{"n_experts": 256, "balance_bias": false, "shared_expert_gate": true}
Below are experts of layer 4 (counted from 0) of a mixture-of-experts language model. Rows are named router (the router's row for the expert) and show model dimensions 0-159. Each number is 128 + 32 x the weight over its row's rms, rounded and kept within 0 to 255. Numbers have three digits each.
After each expert's rows: "mostly gets" lists some tokens that are sent to it at least half of the time. This comes from a sample of Wikipedia text that the model never trained on.

# expert 252
router:101150151096151073109171089102161153087166119160088164093161177168158158093101165094165150105142085114099088081175105135156160079172164127101066097158155087152164137104164122170168163137097111157101143172083153161156148103083162105076094099094099140156096166137089085102175176071160105146111090103157075149110158103122159164115100160117084152086110114158155162155089123154159170148157091115175169150082100125152088070140166106115115111169119148157086092176103140160107113143153094
mostly gets: " susp", " Jeff", " Em", " enc", " Gl", " Fred"

# expert 239
router:094136165125166140112155088110151152104169102158124157089162172171150192116101167082164186099150096086076127092154095143126158090159153104111090119156162097168168153101158128158153152102111116163086128163131142141144144067128158111105087124089093151159094142145072064143119155084164100171051114094148084149102159116144168154102125152084131171094098095177139147171108073166151148137147079107177138152115083127145107100161159108101100078144090141145097102187115072187096109164185158
mostly gets: " not", " some", " all", " only", "ly", " any"

# expert 181
router:106146150117174149111167114086171173104171099171100173092158156102154166101097142080181147098147084102099096088157105172163162101163151109093091089143164077171176174096151099148162157128095091181102121156091170165153138108104168100107099094100089159156106160168108104105145153123159097149079107078163093151105153082135168149121117157102095166108107109163157153167081099177141141160159093097155174119114092151142105108155156100086104087159093175179100073168074152164101117169146100
mostly gets: " \"", " there", " \"B", " \"M", " \"S", " to s"

# expert 39
router:080171179102152163120150105102149137060175120158100174093136160188177190097108145116159159084147100098095129102164090120140144088189143116117086116145190104189167141125140121168139137118100116176089142145113154162136136110107136104081114091116095145139094166180095105091157136098152080172127080078159098144101109109139159140097122160107108158111105128169134152144098215142130180166165074084165170151093067153168105084158148142107087095166111165175158104173113119184105127149147126
mostly gets: "=", " ev", " im", " ind", " prov", " am"

# expert 132
router:088160185128169137123130101105151141122149134159085170112172158090173154108094187091168147105183093087084114101168084099105182102151134116105131095128125108135146131087157073145174175091111126148088154191116165154163148120091163096099077111095096172144101153142107102103128169098172110161063110095159093175087159093138159166109109169062103161103088103167164150194081171157137160138145105116144140161116086133159090116156132113111136109167093143163099116154088130146138027131157104
mostly gets: "eld", " in)", " ft)", " will", " –", " sq mi)"

# expert 28
router:111147151122153094081185131064209138123146078142086154083170183173167144105094165087145150083163124100109121110142105177137165117149135169084126107156160075168139169099130144169180149164118099168080144172098130133159190147135163121083079107106121132139132129155107107115140153093145101177101119107143091172113148079107161153085131182128126168099079108149144147146105069136159185136178117084156162137110102143158073084173155141070099117143145189151128108175089092129094168121156083
mostly gets: "945", "959", "960", "963", "943", "985"

# expert 195
router:106154154135146124114143106114148138120180099163088155107161157155181125117086184071141146098126109107095102103147095170122133073162189125101106080163149107132158166123162103162159172152089091168081121146083190137139157114125170126091069125093050154139082157176101073130129157059176112159102089135135085137097156090160123162110122167074114163071120118177152160172098082146161159127157090108174146158128091140173106088127141149096110107170106145182114093139069093179096116164142119
mostly gets: "rap", "ür", "y", "ways", "zy", "aff"

# expert 113
router:092158150109176153124153086096160152084151111177110181084160171128151163121103146087164157082130086088110101084150095163149156090165159114097080112179147106135151145108156104133154150142085089196089148162101148164181172105090175112099096106103081151147106173163084106113160157073181092148072079084146094148114175096163177164123105154082102151097113139155167169166094097152139154129142098100151167145085100141172085107156135100107073093160111157169104093155091134155116090134160116
mostly gets: " am", "ats", " could", " can", " Am", "ays"

# expert 56
router:089171151065143113141141084123125189130156122163122143120190133163132117110066136066148150080113138129103112136128104145133175121137171075106138102113128110177155135107124092136146136134114132159092154171107131193143106111081180078099090085066118112131097141163099102121099178097197108124132085112142100187137146055087126172135142165105098131093118126159124137145120162129132190132140090142132185116077145179150081132125180074149126107138073117140103059147059183215112128120170101
mostly gets: "jan", "ban", "wan", "agan", "umar", "uri"

# expert 148
router:095164153093149164087151101115143131113153132166123143117144141189135139111099158098150175100133076093092097094146067155128134097163129126132096101180137084150165145104146130133180176143082074136105130152087157158152195120107170132097104099064101178165103151165087078122118121097150121109092122101178092142117159103103190163137091161119088126102097127153159164123095095191163150146143094132143173183128096110152078090192199121113108086137076182177097074152109148119080122180168106
mostly gets: " club", " school", " group", " town", " station", " company"

# expert 53
router:085159170116157071116179118101163175110172100172068168106158161154154168098107159089151163104145094083097096080157101133149156092170160123108092104177165101153178146091138117155151152144083115172090156158090171176173143092100157109091085106095098175162105175174114083101163150095147101154097084091166094162106148077118167143091104150111095146095087117171152152152105098152151168136150106085152158134109072147148094090151150107109090096171110151161106093179084124143099100166148098
mostly gets: " con", " inv", " ent", " frequ", " viol", " conf"

# expert 214
router:093156169105167124119167102108161150107188080154103175111142178123154144083116158095161164093137110089110098097144098146157188082158161132082115095158178087158170172105130126170158150152100131177074125158104159180164156114108178088085094095086101168148102158157094094097166169098156101150093099105164106163096164080125165151090123181118126156111103089162175176188092099162137168127148105096151143137087086147156109099171139123124082110160082170162087091153090126125100142161168104
mostly gets: ", it was", " area.", "IS", " has been", "al.", " people."

# expert 245
router:122189169133126119106159089104176163089155108179115147099184169127146141097103163119141167106149108103125094081164122138116137108180166126108100100147167099193171147111143149195148152143098086177110142154098182152172164079085163116097089125092101159167111145163118097110136162109155108152082075116161105138099158092104172176085098159099094174087108127163185153169109099136179135136170101092172145137103092154151080079154128119108099077192095131173137074152110106158113095180166110
mostly gets: " of L", "; L", " Bol", "==T", " Col", " Wel"

# expert 119
router:088144146119161116124151092107142171118147110142131142100158149149157132113064142122192149100172093118095095084132116146110178113208159078075114100173162082154142142081135137181197146164062070154106111152112171189160139108123145102098083120064070150188121152156092130138135124106166164127126114126135086145117165109119123154079092189129124115093091103159159178134088126162155131151160107079144173123092120152148097099133167079097106101167099146172088109181080180141123116198140129
mostly gets: " Street", "ville", " London", " Washington", " New York", "burg"

# expert 100
router:112170151083142134083164124089174182096170123133103158110187157146151159089107133109170147109133065103076086120157066152153163104133173131119080113156127057187165179111138133172147158115112145193114121176074163144173177125094158093102107117110091156186124126157112120133161161089139085168110138074152108149082163107163193196092119152119108140081123081133150134157128161140138163111154096114158137152051083134162122121153151124107105110163140162127070122167126170180139095121160100
mostly gets: "es.", "ation.", "ions.", "\".", "ers.", "ing."

# expert 218
router:101175169118134135126160087098186145089158084195094182085159141135157178093119153087161180079094098124117134084156097149122159089143120108125107091158140092146191150112161108151158140124102136139119161170115149145149149077097155114076120104102129177150091180159114064083111153117172100155095083095151104157103163067093189134140127148129117185124095117196181165154097106147143144138171087110174136122093099119157069093177194135120106111175071118163115091151100110155106127138158104
mostly gets: " elect", " % |", " dist", " determ", "lect", " | Rank"

# expert 83
router:089162172101163062108183091112157169106165088178098153091142146110148150111100170102157158084142085120101115090151096141162159087173147103110104105161150088141158179102147112164160160178095103144112135161110159145146164102103177103085107104100098158151103173167096076111145154099168087144107092092159083151120149067133159161095077141083125190090105098141170159161097099171143162172173090092169160151085086137151104118162151092104104079155113141163119084174101105159103124148182121
mostly gets: " about", "==History==", "', ", " about ", "emic", " process"

# expert 51
router:109164156105148128110161102094148125100170107166097173103163166067173158107083181105161151085160082105090093096171093147152153101194172113100130080177161097166157154087148128148159144136092105151116126163103172143144149087107163060090103111080109144168082161171105100103165124093174108148104104095155075130096152106167166174102097157074097152088097097144170176140100145162134165172177102101149132141106090166159098100173115096095104098151103147163093103153090124153072114137156102
mostly gets: " be", " se", " we", " \\", " point", " since"

# expert 0
router:108159161157153088123134092107150118084154139159096154118180139147156140096077127065147161086112088120126100092132118113121139089170198091083115089159129088150169155093160117130150188116111117146095173190114158138155141097091156130119113097054084138148105170145079093124095160084149121121068103122156095148110133111134178150133117177138101144108105117171150171158113107164151208174129072109158144120073087167174092071160158096137111120163074156168092069179078170136093125157145129
mostly gets: "el", "é", "oy", "ac", "è", "is"

# expert 7
router:089141165124189083106162115094158161108153108173069144111139156104153174127115158096156168110139120091090118102153053150139136084146167100113101092145145126160143127108138091122164139085105114191133148190138171161176163111117182115091113101090116154154122169155070114090134139076132096175080079136158094179126134072135130158139133156082104165087090104157183164169098138168114160152169118126156183191122082134161114081151152125071091115190115156176094091158076092140101120127140093
mostly gets: " d", " c", "s", " in)", "elled", " p"

# expert 229
router:104172151095145107089153087095180154123154097160088158110137170145153143084079176097153157091148132086111115108139086144140164093168151116116115108156155095144153151077142082166149175192091112179066129163129161162166158083112174092080120091089104154159100168159125102114131156094167105166081089099158088164106182096134182147121112147116106169091122098183155160162098154146139164147155100104167136126087101158157068113178186110093102095154120156169105095164077134162089112152178117
mostly gets: " less", " than", " more", " most", " no longer", " more than"

# expert 62
router:102151185107161107119194112103145142069165080161097180109111159153177146096112161091138157110138105105071129063136090122137151057143162141106092111153156108163198169114132110154155158136103135148091132167104165180160138111110157126116097116091102129167073161166108091100136163093158090139112085088160103140103152045136142174097099154103104166137125146158156158160123110162138144140163087116203167157109058117185085092157170105115131106184090148157128080158088111171108097153136122
mostly gets: "% | ", "–", "' "

# expert 175
router:089163164125141144102178105101148151098167103163105144113157157129150143104093166077141156086126090099104085077162113126140158107165163128090072092152146112147157168124176084164166158158096077161131163147096149157136194086097163078105097102082106159153089147172101076085145143100150109130100101079164111148098117106125194152138096162085151164098119074163178148165132142146160181157151080101142179166120095127160104123129191103138109105168084139194082080148110097160130106168179104
mostly gets: "- Country:", " those", "- • Total: ", "- Order", "- Occup", " origin"

# expert 143
router:086140148104132201089142117105153135086133091148132135099165155168159116102107137071142153141142141104098116114178109168187180107185156121132125084135162102169154144105131111146178136070131085172104131169105179170149175111143175081103109133075107156159114164161100072132162165109144121138100103085153089146129164106070164180101099135094142116103131115148158172153099197155130169110147098081143167136093083167173085127200177116072067098153154149184134120154057117124111110115133147
mostly gets: "ists", "ests", "ations", " teams", " games", " players"

# expert 66
router:130182134129142146110134112068117142121165133156133161108139163130174165088124187101143164093200107105116106130162086175170139092143153139084130114164198117127152189129141068133164120069051120152126138196072139150160199072084134121068074087106132157124105171142123133120141196111159139137072126108180142138054140117109157145143101158116110116098077090183167132136081129158145136126151120088173132157110108112148121116157152066125103132196110133153134108149109123181126115138166072
mostly gets: "\n\n", "- Occup", "- Website:", "Personal details", "- Position", "- Produc"

# expert 34
router:109163136124143144118141107077179144117172123181091160090150133130160190073129141081169165096157111105099080083147129133136166089137159130101097098174204109189164135076179126167154152100087112149093151145121181163138159082083138117116102135110123159175102169168089108069190164113165071147082096119149096162113120086143154149095128155101108195111121113182149131130115113160165154197138076105153153123094112152135085093123155109115113088163074148161111108176111148147082132182158102
mostly gets: " Br", " gr", " Gl", " Gr", " Or", " ab"

# expert 241
router:132171140119177125120135079123153131102179125165064168098196150159133152107090148066165160084151128120096125116146091136114128115141167093057098114137122076140166159101109131154129143158075107165107128153096152167169133123077172105087098127065129148105113176174116100117115146053180111131131096130145123115127208108119121173147152183102080196081078158167180132148110074132135180149166083085156144161135094145134105107127182115106073088166081147135133095140103137137140139134199107
mostly gets: "ū", " Su", "uy", "ī", "ou", " Dur"

# expert 228
router:133147156084170106109159088080161160089194115166102172092160178171178161104121174103158173088147120106097101068147089149131149105160154131096085100161159069140158131116124121198135157166090097167090137146087150138158135101140162148110058113094113139138100132153103137126150149094188125157095102094136087129124150081127162168081113184098131178127082120166171158136096062161161142130144095099171141154120075147130119057162147097089121104158125173181127089183090080132128164134145123
mostly gets: "101", "005", "1", "931", "921", "922"

# expert 81
router:100175184091183086093161103088178165106162087183108169100130156124149158093095152074144157099136117089094094078162091144139149081178162119099105078142148098144156157095142115156155156155085079150100124160081157154153148098101173108107081113106102155153090169161083087111133151097168104165081121092163095136111154085122159149108103177086122180108100110159166161159099106150144169160176105092172149152115090148162106078167146099114090090164112159152089089178086118162089111157139112
mostly gets: " at", "°W", "ed in ", " early ", " Sports", " program"

# expert 80
router:099172144086179128111171079092160161132170145168104156108147164105146142134118161125162153097155137131076080081160071091142169094168180127092108074180128091134151181097155096150125171146081158155091122154117182137133119136133163103118115102093071141158119202170109093116186125068171133156101064095172120145095159072148144150141090155077121150101099119165173137176103109183135163162151119124176161149093101142126108105130146129094092102181136176141091085151094130121055149144139135
mostly gets: " ", "a ", " der", " mult", " pol", "i "

# expert 129
router:087164171095156130090170093095165183090179108151093146097161158153140148095089161095151163098155104088102075111156096149133173086169153125106096081163140095151168159105149109176154160130078121164094144161106165171158157088103174115089087126085091183165102148146095087098145161085172103150074104083140082163098159086114154156104119164097106174096092102146168159152106101155151177155183101089139151159109099145164090085172151101108107088168111162168122090153090104146118113141134099
mostly gets: " their", " more than ", " over ", "ourney", " India", " Ukraine"

# expert 242
router:098147168116170116130163103106155141104165088168116157084148175122166160091099169097152153086134112112087104091158101143148174112143158125088087121187156111150142160104134103163160170154079079158096123187080176157164149099110163099096107101084101156171100156179097094080157162086152114163092098106156079149111144096106163157087101181117084151095090127155145163155080085143165159163165106100181149150095086128161093095157144096094112088173106179158098076178081123146095135152160119
mostly gets: "| P", "002", "001", "004", "008", " editor"

# expert 184
router:123144145118181156115153099137130157070160121174071163113138154144159147122124134121165161114175122128145081088131106115122159100150182068104120129140139105152187128126126139143157163168043123144081134163094187123143160122064150104097083101090076158156083165151121086076123162104140118105120126090156068171085147090076143170144133143092162119103124114149154140129139201148148141146165085118162124128135047171134123085145185111095112075167108138133084087158104187145049089177129099
mostly gets: " Camp", " Spr", " Lim", "arden", " Tal", "urr"